config = dict(
    router_score='sigmoid',
    balance_bias=True,
    train_tokens=383800000,
    dataset='wikipedia_en',
)
Below are experts of layer 2 (counted from 0) of a mixture-of-experts language model. Rows are named gate (a neuron's input weights, with its number), up (a neuron's input weights, with its number) and show model dimensions 0-255. Each number is 200 + 30 x the weight over its row's rms, rounded and kept within 0 to 999.
Before each expert's rows: "comes after" lists some tokens at least twice as common just before its tokens as in all text. This comes from a sample of Wikipedia text that the model never trained on. Tokens count by the router's weight.

# expert 6
comes after: "\n", ".", "\n\n", ").", "s.", " It"
gate0,170,196,223,177,217,158,99,229,204,152,226,192,178,254,236,181,143,181,152,194,184,204,190,213,209,174,255,225,176,234,120,214,162,220,258,178,190,209,196,199,172,191,200,164,228,164,201,229,157,204,175,204,216,139,253,168,178,228,243,205,165,184,217,200,209,197,168,254,254,232,197,178,240,200,183,213,228,184,205,220,196,278,232,243,216,194,223,178,206,200,206,201,229,197,223,173,209,213,189,182,181,219,197,177,242,191,257,201,158,211,155,215,215,236,223,235,199,204,206,241,159,236,208,183,200,170,185,111,191,176,174,186,256,187,152,164,203,228,234,220,189,189,239,226,211,154,225,195,233,161,186,171,205,188,196,210,184,237,220,175,165,190,162,193,245,194,244,232,188,206,178,190,138,154,189,226,243,201,214,223,178,182,197,236,247,197,198,240,147,188,195,214,224,207,220,162,186,208,210,227,184,264,201,185,181,189,179,179,188,258,197,222,192,203,197,208,195,189,252,159,213,210,272,206,182,206,266,219,230,187,165,218,227,190,244,211,171,254,135,198,163,231,226,215,181,178,240,155,134,240,174,203,197,204,245,213
up0,259,257,208,136,201,195,256,193,199,214,182,157,185,163,180,202,276,223,227,187,178,193,203,227,166,176,195,198,228,202,202,210,225,217,181,205,218,206,115,230,245,176,157,213,154,204,169,205,155,189,221,138,219,237,239,261,183,219,218,253,182,177,209,241,183,181,242,208,152,198,193,155,124,217,187,215,199,233,193,227,225,168,245,149,224,258,165,202,236,197,185,222,244,235,220,231,198,194,211,213,182,225,195,137,191,190,164,202,199,207,243,203,227,231,214,183,222,243,165,185,195,177,151,167,151,246,189,220,223,240,216,251,180,190,223,205,245,200,185,171,163,209,181,174,214,171,186,171,198,209,179,220,222,190,192,242,207,214,197,241,180,243,171,197,146,167,188,191,215,199,188,183,199,198,216,129,142,181,254,269,202,226,206,162,221,188,211,239,198,201,209,157,156,184,128,193,222,194,178,164,214,185,200,176,208,210,251,221,217,209,180,180,191,186,180,226,199,220,199,218,160,193,173,248,190,263,253,152,237,175,218,212,215,216,199,209,172,169,184,229,185,203,228,223,127,153,173,146,256,187,222,185,188,154,169,193

# expert 22
comes after: " | ", ", ", " ", "–", "| ", " in "
gate1,262,224,236,212,204,181,176,159,214,228,228,209,244,219,234,223,225,202,193,156,165,233,215,192,190,196,211,205,188,217,181,228,219,156,153,200,219,204,218,225,188,184,193,174,229,204,223,177,192,252,191,165,189,156,190,233,179,182,198,167,188,165,244,259,243,221,197,144,232,257,231,198,207,191,231,173,199,197,159,163,225,196,210,195,232,210,192,196,260,248,182,142,176,196,287,206,215,189,214,198,185,183,246,209,207,213,201,201,217,250,128,182,184,228,165,229,201,234,211,213,204,152,123,174,159,172,179,176,164,155,203,206,206,202,192,166,223,193,176,183,211,198,186,225,227,194,221,178,186,232,190,119,240,234,193,199,135,163,165,206,185,203,197,202,206,156,222,222,182,178,151,226,210,244,203,146,201,193,204,188,197,210,179,216,252,151,220,228,206,219,158,219,176,197,205,212,159,133,171,171,176,234,202,169,173,155,211,185,288,169,166,191,170,197,208,211,178,220,192,176,207,214,197,159,185,175,205,143,148,179,209,185,267,243,252,167,177,232,167,175,235,224,213,189,245,187,177,156,149,183,205,244,172,215,220,295
up1,220,206,201,193,173,228,184,242,190,201,199,198,220,244,171,236,226,185,214,186,228,181,174,213,156,252,235,148,216,202,191,180,207,161,188,230,214,226,262,155,197,212,208,204,261,230,176,239,186,200,209,218,229,205,197,245,227,159,218,205,246,177,222,233,241,190,220,142,249,174,216,201,243,150,210,252,145,158,226,162,221,224,160,239,172,192,188,234,251,241,167,209,154,223,242,244,212,214,168,197,235,166,181,205,264,214,195,176,175,260,135,210,204,202,223,250,193,206,203,244,163,213,161,209,171,176,211,170,182,163,176,156,223,246,174,176,181,207,253,205,217,157,245,185,212,211,165,167,224,243,225,166,172,172,204,240,123,164,208,178,173,227,247,177,205,217,252,216,207,230,205,210,204,231,164,179,172,239,158,150,133,253,206,229,192,184,198,172,210,168,198,213,235,176,183,231,218,187,169,220,208,188,237,203,198,167,218,158,240,212,246,179,203,181,157,191,215,160,257,171,174,203,166,246,243,200,172,162,194,202,183,208,201,199,146,208,176,182,177,181,216,213,169,237,203,193,187,228,145,194,218,186,148,263,184,242

# expert 26
comes after: ".", "==", " ==", "===", ")", " ="
gate0,222,192,155,221,211,173,191,169,193,223,211,235,148,216,132,168,145,212,201,192,209,252,196,207,142,201,228,175,245,204,234,164,213,213,196,208,177,136,133,212,163,208,223,180,168,231,229,197,223,206,229,176,191,191,176,213,204,201,237,220,221,191,203,211,187,232,214,251,188,210,216,234,155,160,176,212,214,222,222,158,198,215,239,164,275,213,182,134,153,187,231,190,212,161,239,192,194,156,161,180,182,186,165,193,190,211,146,215,231,228,252,198,177,152,195,144,188,152,218,238,187,211,151,193,184,216,219,221,205,170,220,228,192,219,160,164,183,230,131,231,171,255,175,240,208,186,230,227,241,247,209,133,197,212,149,172,240,152,176,260,204,202,170,225,210,171,261,203,211,223,218,204,250,204,213,235,188,229,216,251,181,135,197,180,178,262,206,205,209,231,230,213,240,184,253,172,198,245,227,263,206,230,193,202,231,187,220,186,275,136,199,233,204,223,212,232,189,188,184,168,229,203,221,207,171,174,199,175,161,145,209,252,206,217,206,210,173,225,213,214,181,211,197,197,235,261,216,190,196,194,183,218,245,202,203,230
up0,211,231,229,176,234,211,193,200,202,194,260,204,213,162,206,207,243,213,235,208,206,179,212,226,241,196,203,192,163,174,193,191,194,160,181,213,186,209,235,211,191,234,231,194,144,220,204,162,188,215,166,145,232,189,197,212,108,217,171,159,240,207,172,256,230,203,179,204,238,223,255,146,194,201,221,200,231,164,264,216,174,176,206,196,167,167,184,155,188,131,257,183,166,162,192,197,224,166,231,167,176,218,156,193,188,168,195,217,224,203,233,217,228,249,198,181,235,157,243,210,229,225,193,219,265,191,173,167,234,184,161,190,201,259,250,194,247,218,206,250,256,192,156,181,153,203,229,229,200,179,139,205,227,226,247,168,239,200,245,252,252,218,203,200,235,166,265,183,190,243,240,210,187,221,198,197,192,191,189,211,249,172,184,199,208,208,209,202,211,185,143,191,242,211,190,252,184,186,199,211,226,190,220,212,169,214,230,220,145,161,205,178,216,194,203,154,227,163,171,203,190,199,196,181,177,250,210,257,263,244,150,233,173,174,189,158,211,197,265,205,258,180,235,243,227,225,187,226,221,219,225,155,158,185,176,193

# expert 3
comes after: "\n\n", "\n", " | \"", " U.", "I", "A"
gate0,149,248,186,219,229,239,176,183,145,220,225,207,208,235,193,207,173,156,166,153,186,235,199,200,221,229,183,143,217,211,164,153,237,203,177,211,224,233,196,205,124,243,231,181,137,223,245,149,141,222,213,240,225,200,220,212,131,157,261,189,173,247,191,245,219,220,159,237,173,204,224,164,188,179,174,179,207,218,199,208,255,177,182,156,215,174,224,216,198,222,226,201,194,191,155,189,205,153,190,220,176,214,231,226,207,226,191,216,204,199,179,174,153,196,205,180,153,231,191,184,189,204,144,166,237,206,173,197,133,128,213,176,210,240,230,240,185,182,219,211,206,144,245,237,196,178,172,188,215,165,170,183,225,251,173,150,159,138,151,236,224,195,208,195,207,196,221,208,173,187,211,200,198,161,273,174,248,270,187,166,220,248,266,217,165,184,199,175,229,211,191,212,189,196,199,196,162,219,190,167,161,196,148,214,224,211,216,162,190,183,169,196,215,216,202,205,187,197,221,126,231,224,195,166,200,222,184,193,164,217,161,207,255,214,192,190,169,203,179,168,143,215,230,168,247,206,223,217,197,137,217,183,193,188,220,231
up0,188,116,225,213,199,205,165,213,168,192,207,258,191,197,213,254,190,214,205,182,179,214,206,184,193,208,211,276,148,200,178,112,188,221,227,216,158,185,201,253,220,116,222,200,260,208,244,230,204,203,163,181,218,203,237,215,138,159,199,184,205,225,159,171,225,194,224,231,176,162,196,250,160,160,270,175,232,223,224,172,220,193,199,160,240,183,178,163,177,200,262,217,201,200,272,174,218,215,296,202,220,196,247,221,213,198,189,170,172,187,183,170,236,218,195,145,197,195,182,239,283,198,181,206,189,180,191,222,174,231,187,183,240,190,169,190,176,280,154,177,215,223,210,167,185,220,174,157,219,212,205,186,205,222,166,178,217,212,180,188,212,200,200,235,212,187,204,185,215,201,188,209,202,220,201,248,182,164,136,223,206,169,198,213,186,180,197,236,193,284,241,188,189,178,214,140,214,184,221,173,153,199,202,248,219,194,176,264,203,188,212,215,170,163,229,161,159,200,206,256,144,175,206,185,203,181,210,179,199,210,200,219,220,138,217,205,200,233,229,240,182,192,195,161,224,165,222,166,169,216,188,160,217,201,191,230

# expert 13
comes after: " |", ")", " |  |", "0", " |  |  |", "% |"
gate0,171,209,248,247,235,199,154,179,199,248,228,230,187,225,169,236,160,207,244,165,191,166,204,195,193,252,198,188,137,209,175,232,184,242,162,135,257,198,256,194,196,218,224,186,183,172,220,177,220,246,179,233,164,159,214,254,184,143,190,163,231,225,229,235,199,217,185,163,219,256,180,212,170,178,196,175,134,225,198,201,210,209,211,190,236,193,211,175,174,205,161,183,189,204,172,157,250,141,241,170,194,205,234,206,214,171,207,208,217,190,144,194,198,209,177,170,179,191,203,187,212,195,145,176,187,162,205,253,196,163,205,180,250,198,171,153,207,185,161,202,229,159,149,169,213,177,160,167,176,202,229,204,249,234,165,174,202,215,163,190,212,197,158,215,208,182,209,181,123,213,182,202,206,225,219,193,240,193,216,134,231,227,198,253,174,190,188,200,231,215,170,198,194,173,191,208,116,200,187,254,173,232,202,219,228,184,211,204,188,196,211,177,239,263,182,201,161,162,161,180,223,176,151,200,213,225,233,172,225,232,216,163,247,263,253,186,199,205,208,141,177,151,226,195,225,185,179,163,143,228,182,251,136,184,233,212
up0,233,200,185,176,222,197,263,205,224,247,147,166,245,168,231,218,210,242,197,204,232,256,190,182,222,195,253,202,248,199,239,196,186,168,209,243,170,215,172,233,241,198,195,268,196,229,160,159,149,210,194,134,258,195,187,201,171,189,209,204,166,164,161,205,212,200,237,230,202,188,227,191,146,172,196,217,153,239,249,180,173,224,214,188,194,222,187,222,243,258,227,218,234,207,190,195,171,179,217,183,192,255,154,162,191,220,208,190,183,222,210,206,240,209,186,197,196,228,171,248,184,179,171,164,209,283,184,163,206,201,215,206,191,162,257,259,156,167,193,184,120,244,182,240,179,192,264,237,213,230,141,188,190,214,218,208,154,244,209,204,216,191,187,210,226,188,216,170,241,236,189,221,226,186,209,153,185,186,187,264,182,205,183,172,235,176,267,266,184,179,196,185,246,194,192,206,227,213,235,187,175,184,221,197,168,178,241,213,202,170,186,182,186,164,242,173,246,189,206,226,177,249,177,180,169,155,189,164,167,153,196,201,209,144,197,165,193,233,188,222,180,205,209,187,201,291,239,156,188,231,217,203,210,212,181,229

# expert 19
comes after: "\n", ")", " |", " =", "9", "7"
gate1,211,199,213,186,187,139,142,211,175,194,250,228,171,219,195,247,209,217,191,201,184,215,167,203,238,223,202,207,191,218,239,147,196,195,179,203,189,212,242,227,247,207,179,183,189,219,182,210,203,171,196,218,143,211,187,210,215,226,154,181,184,195,219,203,210,178,177,201,177,214,234,218,287,214,183,204,192,185,164,189,235,267,239,133,232,214,169,198,161,200,178,213,189,233,189,188,257,210,165,158,179,237,164,228,213,186,213,220,200,210,242,218,214,241,175,246,189,175,230,233,153,194,150,177,141,221,202,152,205,211,224,164,252,171,196,186,177,168,237,185,197,191,194,219,160,176,206,210,147,196,235,180,180,221,205,161,258,155,182,239,200,217,193,205,200,162,224,203,126,152,202,207,191,193,244,155,129,198,191,216,171,204,207,255,172,158,189,173,125,216,224,192,155,253,234,156,232,187,212,172,191,205,209,230,213,222,145,172,218,206,214,205,192,189,257,159,173,173,198,218,193,180,196,156,191,170,207,119,199,243,193,172,225,180,176,191,213,158,200,160,237,183,159,131,195,169,184,287,142,202,216,199,135,197,215,243
up1,160,138,208,200,196,147,164,220,231,167,207,153,152,195,209,226,214,191,158,187,202,247,178,238,194,191,173,210,219,207,225,203,172,241,181,244,247,215,146,165,191,215,222,240,163,174,232,169,203,182,174,198,182,192,228,241,193,179,163,153,187,151,192,182,237,223,216,167,168,199,131,165,186,244,223,182,225,195,176,211,171,179,246,194,189,239,192,228,240,213,159,227,226,199,198,190,196,194,228,180,177,172,223,149,185,212,170,213,189,268,175,169,239,187,189,210,222,222,173,275,250,223,200,247,195,208,224,166,195,172,190,187,180,224,172,257,187,209,203,216,185,228,230,229,203,191,201,158,175,219,183,192,171,208,110,148,278,188,180,183,223,212,170,214,198,159,244,150,200,206,198,209,177,140,228,218,219,222,169,211,202,212,196,241,213,234,205,199,205,192,198,233,111,228,195,231,204,192,159,171,163,201,276,193,197,194,193,211,275,219,263,183,171,215,229,248,199,128,229,169,146,230,192,202,196,215,191,173,153,152,199,192,270,181,206,204,170,185,156,216,164,208,237,208,214,194,138,190,170,174,184,225,175,201,192,189

# expert 30
comes after: "1", "2", " | ", " ", "| ", "–"
gate1,243,212,168,157,197,249,273,190,191,211,208,193,186,195,152,173,207,223,204,237,142,199,215,231,193,184,162,174,219,194,293,216,238,164,247,199,212,175,205,206,225,265,235,176,190,238,233,201,153,195,211,208,160,225,172,218,200,221,213,159,145,182,207,241,203,208,181,186,209,240,210,173,132,253,232,203,211,186,213,189,237,222,181,175,245,211,147,201,191,250,188,171,209,196,239,187,197,186,144,200,197,171,186,165,177,223,170,186,165,229,206,191,231,204,156,123,209,221,244,196,202,210,165,183,220,200,194,195,191,240,218,217,218,193,215,204,177,231,181,198,214,179,196,247,210,149,216,198,214,232,171,170,223,155,208,231,208,185,254,169,142,205,204,210,173,208,232,160,266,188,184,192,129,249,243,177,153,124,206,208,170,220,231,196,218,182,173,251,229,225,162,180,226,230,219,240,145,211,149,220,201,212,193,190,208,227,265,172,139,175,231,219,159,155,189,161,139,211,218,199,191,202,174,180,138,201,186,200,255,222,224,241,219,197,229,199,218,247,210,222,213,209,193,252,177,235,168,224,196,207,229,189,180,139,180,214
up1,204,242,205,253,190,152,197,195,232,141,198,232,198,204,214,230,205,199,209,224,157,204,197,216,201,167,223,218,234,184,145,191,203,162,174,171,205,223,208,195,210,200,151,196,191,201,179,219,211,195,168,172,188,248,205,255,198,213,209,181,162,200,256,165,174,178,234,215,156,219,147,204,180,218,201,226,250,219,209,194,124,170,202,163,255,185,174,197,241,217,208,217,169,192,210,205,169,209,192,161,165,182,221,185,181,207,213,212,190,227,169,194,218,232,231,210,230,217,184,214,185,200,179,275,176,200,199,258,218,162,221,223,186,211,200,159,226,187,210,171,194,271,216,189,206,303,169,187,223,259,188,176,171,227,251,224,252,271,169,239,233,206,226,206,170,195,177,275,180,222,221,260,165,251,255,210,199,214,158,135,226,216,188,204,228,203,193,195,137,187,253,195,206,258,216,162,169,210,120,175,216,189,175,180,164,202,164,206,141,220,226,216,204,174,197,188,264,207,192,213,203,210,264,191,258,194,240,153,200,178,195,232,185,204,244,230,226,200,155,203,226,206,199,208,152,213,185,217,159,194,235,187,147,189,223,166